Experts of a small language model.
Experts: 40 experts in each of 13 layers, 112 GeGLU neurons an expert, 2 picks a token.
Training: a variant of Adam for the experts, 6312 steps.
Below are experts of layer 10 (counted from 0) of a mixture-of-experts language model. Rows are named router (the router's row for the expert), gate (a neuron's input weights, with its number), up (a neuron's input weights, with its number), down (a neuron's output weights, with its number) and show model dimensions 0-191. Each number is 500 + 40 x the weight over its row's rms, rounded and kept within 0 to 999. Numbers have three digits each.
Before each expert's rows: "comes before" lists some tokens at least twice as common just after its tokens as in all text; "mostly gets" lists some tokens that are sent to it at least half of the time. This comes from a sample of Wikipedia text that the model never trained on. Tokens count by the router's weight.

# expert 11
comes before: "2", "1", "| ", "3", "4", "6"
mostly gets: " r", " He was", " he was", ", he was", " det", " var"
router:486557466443561467466511539480513467545485494479528582486497446500493507545523550473495503527486509453546550521524556471434516472503550512543505447554585579487501462488471516516542537540566592446483434514532554550515581511486507523569487494472605475553533443539491572511513487473436405464508520521496567532519539535479512458472576518506458520485515473538465564524497526510527452421516506459514542468529569455463488503484498480511512500479531553472478526528573488508422477504484591542558543535517507472501546521444500581510511500485553519557481515568523571572514429572543505470
gate0:493471528521540475507420574443435504527560476521499437463493486476589473480536481524525472463554500537564483445509483506493507524527553547555465455495568508497546501466481540527561517550495514498512547468524529516536465403566496496506554494499504448546527514526495481561504540487464548546486503505488495441577529509541463594528466445402470521488547560490439570482538571541548544462561507504516546566447491426440468425525482495484527455502583471465523467513477528472494556565472518506541505480498475498542523487524462449519500504497623516452517502539498428433556552519469436525
up0:476495537469506537471528473515563477486501547473494574543419470537427470501449508493502499567521427490450497479498481507479510495507432450468490542497441446458452543522488419473483546473505474550513477537492468483446504518481468495497454533455481561448533468491472484430483440538582449460501490492508479583440474533475576450476508531534496477481422463507578428544461425415474481511476470504503521484565504566598565520487482565485488497511447502617482533475505459531490554472517438447453550482521497478482538499537539534511483530517414498530539533521483599537432506428486539468
down0:439454560445454534566575570530487495491501528535502492442452490553543549463571488462590538531534543507515501478512533447473476491544514557467499450470563531507422513519448506496503460507530509443488507525528505575479473472483487483523510528529443497455490531491481559472426495487575448538456479461564540453505468436440456535479506474446436449471448471486585463440471564428469431489490438435577469618531487497530515480465567526438431458517511507509492450447490547526481529475498539476535551506511454506512480500583554487470495503495474477547428532534485467473511468486514492441

# expert 23
comes before: ":", ": ", ")", ": C", ": S", ": B"
mostly gets: "- Coordinates: ", "- •", "- Location", "- Phylum", "- Occup", "- Family"
router:482461507522567515560512508471502521554578560452473515493528426509476538519542531504526461522543483437482491530498462439573475506569574486500499510547517434452451459569578520543508511461489450523504410546528494528457489422521516536547534523522550460541581513454488493508566506430470479466476512547531518534580549458494507508525437543465511486502532516541478520564444478521522498545553449472549609469514553446468484549496499559528491463471502507478551433422583472506469496500533439418473541533444504493526461530508581474497529521450462535536539474472550531541546489566512459480
gate0:534499476444464473437490508519542467535442507548448532516409560484497595485505381513438504466480493547549494507457429549463536548474487509441536552491488465546558513548492496453524515570371515467528552521532501474485559486482470487624478485506542518403492452515475531507446554509485540528473498467520466417543433478454498436574510509609453480490553480484471458502524480585528485416530512500451530523496531495502495513503468497460495521505559506489537498527507514516510513507546551531454568559496498481519456502504516484487474495587509534581474462500468493524490549499553536494
up0:518470505459520484459561508504470462486403442493447448566460551397552497466422463440515470506490431546474498525527471420501545525481510505486445523536495526542477495423459465440483516491462500434572474519513462486473517536537514524500506467471560546503379461551451455564485492477514466486532511444422501457513462436515459466528493488550418500534526507479540448439517507530509525441511508540553505572570479481547491556447450555419539523469469521478517508519426501444461473514447499462472508545487474498512499452484454538456528472577518531550544490479417501562520541491534553483
down0:509523473515509479475462560467479471444461524525464510525509497489425537423538541453453495473556484503517517427434452445493539526494417438486583509477485504539498516520520461485484455545491486507516556535442528519562562571458476512506484470521508506529510531633501485570494517536533497471535459483484638446487451523490481442456559502413474511501542524527519483481467559527528509495472452453529497581484398504467578456535494462554478430515416535500499510534491444524467502491509533577468469465524506493558546465501571505504512539444577435467486496452489458458501490484527439470

# expert 8
comes before: "–", ".", ", ", ")", " to ", " |"
mostly gets: " circ", "–present", "th century", "970", "998", "990"
router:404497501555466491484399469469562513485572524583520557507470488483493510493527393495488499491460540532526462559494506505520455483480512543424482489578534437563546437527485582537496601541518531477574575559543549511475497491491492485537576542490521531516482470458537448490394531441520518511510557546485445446485486521485562503527519488489499457466550479533525524532452537530573525397495510453470581425490578484483496451560503508526471493495528518549535524498522485491517526450502492476562488530544530539528497487544519507487506516498522540511488546513582499431568459465473468509
gate0:528516521505438482539465578478612420537509452455481561502538543476454433524451480404459535469492516447511504494506492542447474483497479507511418524526535507505453513419486506491502602533441461420475530480446544491509520468544508516500465484510429490443544416517477496499447501446514486459471498522453527502499504518525468472462539507504461494527415439517523581440475489490535578539492544472495507530521465508448429550536470472446469518549432477514496493509478522497470542522419556546506551612514531479568534530475516580536482541557508497469499566530451569446523493489526512467
up0:450525510484528537459561440482453498464463526524463462456525413514573545421541526557492459537513495578512561545580445493446450472464437528539519530528469527521546464512499542528544503487452494554573514567537505450519476555468500443555501541591488488514467519513521484546607466570542577489496508487556490528511489452467511573557468461512536440583487490576457489476527449524560469523454488521537456511483502539479496447547525604458503505503472493531491529475545540468443512497544435458529486505479501576441480530491533445480576422496557513528512490502537499506487504479514461474
down0:516460489552545491527466416532434526539508486502466519523435511497504518525548409489531490546470466475478459512547582471526520498514538470456493466520455528484479474531466513561449517534500508523599547428446402548518516528482434454416501474524421583432576508494469456521488546445478527494457510500455497526479451412564461525507504493535451532459523546547476513541493540451542572461477548485513491404481488541510489427421525507513535496475543491440472517535528537528495552404452549530516474457537452513480492566494483540461498463520468534533465452539449477423471447487479504518

# expert 15
comes before: ".", " and", " to", ",", " of", ", and"
mostly gets: " troops", " lines", " soldiers", " space", " windows", " themselves"
router:476442481467529532548426538459547495501581590463490545564494507426508532472509529488484463475563516438578515528492481435468478473541521575511492506599516501496523565553446536506551506499529499477529452537507495466449438509551412568549518565472516496513538496499488474519530508482504474482534452479507528447531485480453533584500481528473501471449538457497563536536459436509603473521529434546479547508451519434448545502509512496507563461478565442543464555474466462543448566517547472510525578543514511526475502479557473495546535509437475486555468529540522512519525433487582440458
gate0:518482577514457528498540531443547452497510463566584607557504497472506494485533493503534448501447452533515474510430507556495430448489410497451517466430503457543476485466529423529439558555526469520446471440549486364491516347549517578492505532518513501421503517458475453514528452519561507510487484537443497541467495483546526481491501541499481484548437582513481492498483481523441529486516470530484463488487496540453521489560506496445517456425467542516477523502505439530515456469462434476485500530545451521564496499504458463488428534525569504494555462506502515477470468479491490494
up0:514436551423482465491421505536476500527518546510499540543538479487478518481478505528481606526468509515507539558516424465545512522457531441512548541447440481431474480436537583571493472475479486471499536540433401609498472452411544488500480513486511505595474458513493509486489550462460422590477545500524453549526494574489525503485487483470549482525557465482493485458465536555549463535520466503538505520498520471524512519468477538511522511534483508532473521489534524489548499519504523484530502532423562498507443489472513471544501574459584526563617519521479501482559484614523476515
down0:538530369491478510538418498493478479452462528492493515484493485492524527521507518503482548505493496484556522476375475509500555546451527572513485524521515509523472497534477499513493471533562514438515549555468397505553494536508467517533467473533545502554587556513511473558536475466426487493504516524494482418559497512505498513458493488505550444485517483450478524452523467478481591487500454478462638476474447524582602477541507477480516586449534493545572510549460526553515478496462491535589488477411513474474512543551518515503518432488466514486438504469537560517499580467480480509

# expert 3
comes before: " of", " of the", ".", " and", " in", " to"
mostly gets: " role", " story", " res", " man", " person", " law"
router:489463453507511563471463473479497425485500548480468448534445487476527507528500502487466518529504487450547547516530596408411478491525532568560522493569543585506494533555526536493544559497509519486524496523522478491425459460573408507549490588550559496568536458438468510547434510463455529505543475462553471449513500498468492508503493536518494455546507452442564532486528527455548510476488580524514569423449539419475528455490544474509548516497585527495451494488517474513457495544610459511502479517548455495525564565519439566545481540453492496503466519530492544539495517491496506454
gate0:491544487500619508485482452419448485474485564483489473468495515545526474514476484513515530556490516591462497517509559481509501496483505453468453524523589541511511496510573432497531564474559487502473471491521556476430507472599557500541499509447506492533530477465454507470419493541531447448505463420597489516509475472454598495476501504491468495525514521488608469416526530494475530460521514553532535509507505428604539459474508527508497438533547456518453562529505512550532474410520468552507512532478510511448512506532480487561515498543516496539459492516603493456513422452487522432
up0:517506490507550490493470468442521497463519525544482470435501451558507567474564530441477426418531568521491520517504553564452487514524553464458477509531554497487502498549484435469585562483475484464501442511467488445412505453522500525577490510459470494474550452479428419515456531563507472476506452447542490495484528502438550428477529452470439542520473531480509570431478578501524466483540486557591512498572484478517520495526466522548490398505495506547514546501518521561534430475524494545556484498464582550483444504477544516507512550511589464499512517471469531472472424459489519426
down0:556473479456570503564467478486491503446504513535565458429472490561501524537456600523411538536552436529505611460472543463547544457532457555510456538533517525453467510467555471442487457520414468502509505441527473490533439438595544542508501519468453519508489469505514466539506427480585591494525452465538560507503409487527558522498456452525503464421463530453488485534512495521500488574556529520447501525476535509525466460531445520464439491518442498566471444590509466463523510524453495495543450550524538468560532509521487499505486484475508515518495503522497475471560540502493464554

# expert 2
comes before: "s", "ing", "er", "ers", "s,", "s."
mostly gets: " Park", " Port", " Mark", " Mill", " Hill", " road"
router:507436497498484532467484521527520486517465514454420547498418514353508507505513523491453531397467467490540474508554507447434485444469533519537461454545539537442515500481466514569489586533517498550537479508606478478492524560548481502599531476493550471502480423492478451474512520445464517548529481534534513506533527549516501546477488543443526496516541451514447470550469520497499488526505503478541557532435541512457511521568448532551467487559548499445462447411513463559459523481549522454521506503538475549589477514558481574473459516489499519479533533475543584462489529493551531561
gate0:404525497487537519443452516462510496504460501445428501440483544521442657512440541551507517487485488531481497466470441477458493552492502553554537449515497585495511467440586529497520504510539495503437427464476498475473442489527569507493455530439493475503500556450540542459460584543520440472589416490481574545509518547453602473427510557536500462477500513496521501573478486513486555581535511441557528543476529519444493543502503444511522494487522544530468534484554540523499440552536500473509486466499497420545489470487513495452464486508480550507513503538543515504548473512464522534
up0:499498540475498536474551515484447488485484490481419523479432565523475569500448537467497560533495540558533511472461495395495569508449492521585464437474426527496493474444518595495537555486463497465509427468489434473498484548522522551560480470548533445540416467536544529518474593496512435492444468504472516519528472560492512479495537570496461482449533470398521520540448539530518575519529459458523465492463501570451493541520516432473476451481479452498488548490515497509536444507529483409439507464552486530521470488547514509519564560508462579564524462507468487438518498522433519519
down0:505526494409536429489489535504530428420452440520515494507545484515520512463477497468510440587553578524511447577465511476477566471538427484497447541526491570438447485510514508523475550463455490531453482507453541506505535628490506486573489486509483465526504466538498462496412542513517517461486459541441537481529474465540448494562473435507504453469530520487478551533496518495497514538485439535521495585485489482488556456450495494466536550571475510536543452505535527508525554551580495575440495483528473513513485493529502531541568391472466500455418445498489497432440494515433521478

# expert 29
comes before: " |", "\n", "\n\n", " |  |", " | ", " The"
mostly gets: "==See also==", "==History==", "Scientific classification", " ==", "== See also ==", "andidate | Votes |"
router:466474482500528541511456514494465501481558527603478504504425496455571545513441553569424456529519493489501503505497452469478473465549513582530489492544525488484503478463478508498526532550525497552539507486525502445458416530500466576549593582502568540462551439546459511422509549492513474531482469498533481480548602494500467510427474517430442515505535499554464493566490460527533488515524506533508550523481545449514534512436548443510500419412494498536419495473539467467515513516485459512562570522504416539498551504542527473581528547508557461488551484506565505543554460534537477479
gate0:522521539522445527475511540478532437503431483510511539499449567443509534529483530513481514526488468523473476446515486509496518509469483546477477459497434506520512467484427474601526460553471487488551551474562480565505520437464547491524514498508445506498481491427420479470380489503506506522449484540463467534466579421528481505461487501543511484505523558476409463568512478593549481432501477434568502460494558553532503454495554485489484493425430500496561501556517517526465484446531490553496492463488519556456472470429494513548508455613447430482478472469405451479493491446498558466
up0:516534501487450462501508566546523474555481563472513583512470514420483488542534456472494525491569404528487486477428472471553469531525574473547485448460429526499454493412500517478528507491468537569512512479532431535449547469506467475519570444508569508467457522508531491453445436506548491514452528455497473460506501481493546430531469501469538558539515483550526523530496465552492481548526493453502479487530494517558412497463518460529517517505504403555535533489425488463448518456453623472519460495442398505479503553434525549509521462520475518406501503522448497476511577441506500481
down0:480486441493543543490407475477438455482450546516510523511466477508502458520483559493511530531462559500472478510584409604542499422482473506543514537580459511442509447495460565583516434523526557540527483494469517469491531488449474444473515509537537474475463513466463477482389449535487421534492484505508470510454461536506383503486498500523516513449502458462507398497514476468500482504474500559548504495581461460536479553469461542469460452517566460525522530500462532461446528565582511461462496468432472458508544480422473550547544490558523495472492534448489510529553446490536491522

# expert 28
comes before: " | ", ".", ") | ", " had", "% | ", "%"
mostly gets: " had", ", he", " who", " has", " they", " have"
router:512531513487509452550515510491477442512492519438461481511457461468501449540488536468503536499555559444565550510509559548527523476535482556500486485476460467530534456540452510487534456522501524424559498499546408448424478566524478569534513575487451552523529512546509539418493520456520528466522546534517506580543560534520525477556556500446490444500525565544536483468493457453573522497465497524477541468515596493450542455509544551457522481507553459501520472528538411584542463476551434484551557530492418541551486519496468521514453543491552472495519553580565476498471467565533442507
gate0:498543458511443537530533419477491474530530454549476492439473509528460483544509530452532496513507426503499460501491458464438530522507589460572441501493444578510527526510612544430483453500461494448447485463496519529576501520538527556503522466533485435432597547572524501474457546425464543484485509485516479542467490529522470494546480495511538583496556535478480485563475396431469531577485513566519500541487512450451523491462510496495487453547514507435454561522480490499542521582523509477503615543519464482467495481580589514505485543517519471504496526492502556513492500576507507506
up0:524545477417510487585478534552513479445476471551487513529447588500497500505511523441530534465560534549512468518515566456485523520517534540548508452499497523541491459500506566486517543550469517454433541463563543467582507517502550519470508486499472530521454550538524488460550512533509496524495499477535501476454499457560431455487516512519517449556481525463443492503545462584497519500580491494453484547512524473462491450496453486497490448547541532382516547539445435477447544490470509553478571494455493516529525443633558474468490402463565457459508531569537573522464509580517514515
down0:482540423523513511486533502482531448518542547523472455509560511526427485476446456514412527526488522480476521512469452598546476429523537488452562435392527613522507574503461518548491455478492472541512494516520493554506580560495549546499482499541423551495424496476548456520529458485546504520539569443566493560560457459517487513504509566578560464503449544506480495547487533468486498468484494510553469504496429470517483562526419465530533479545429475561442472497500474522488558433484494493574526506481486493527494477514482483474515502546464510524479536498526515528433435456576512432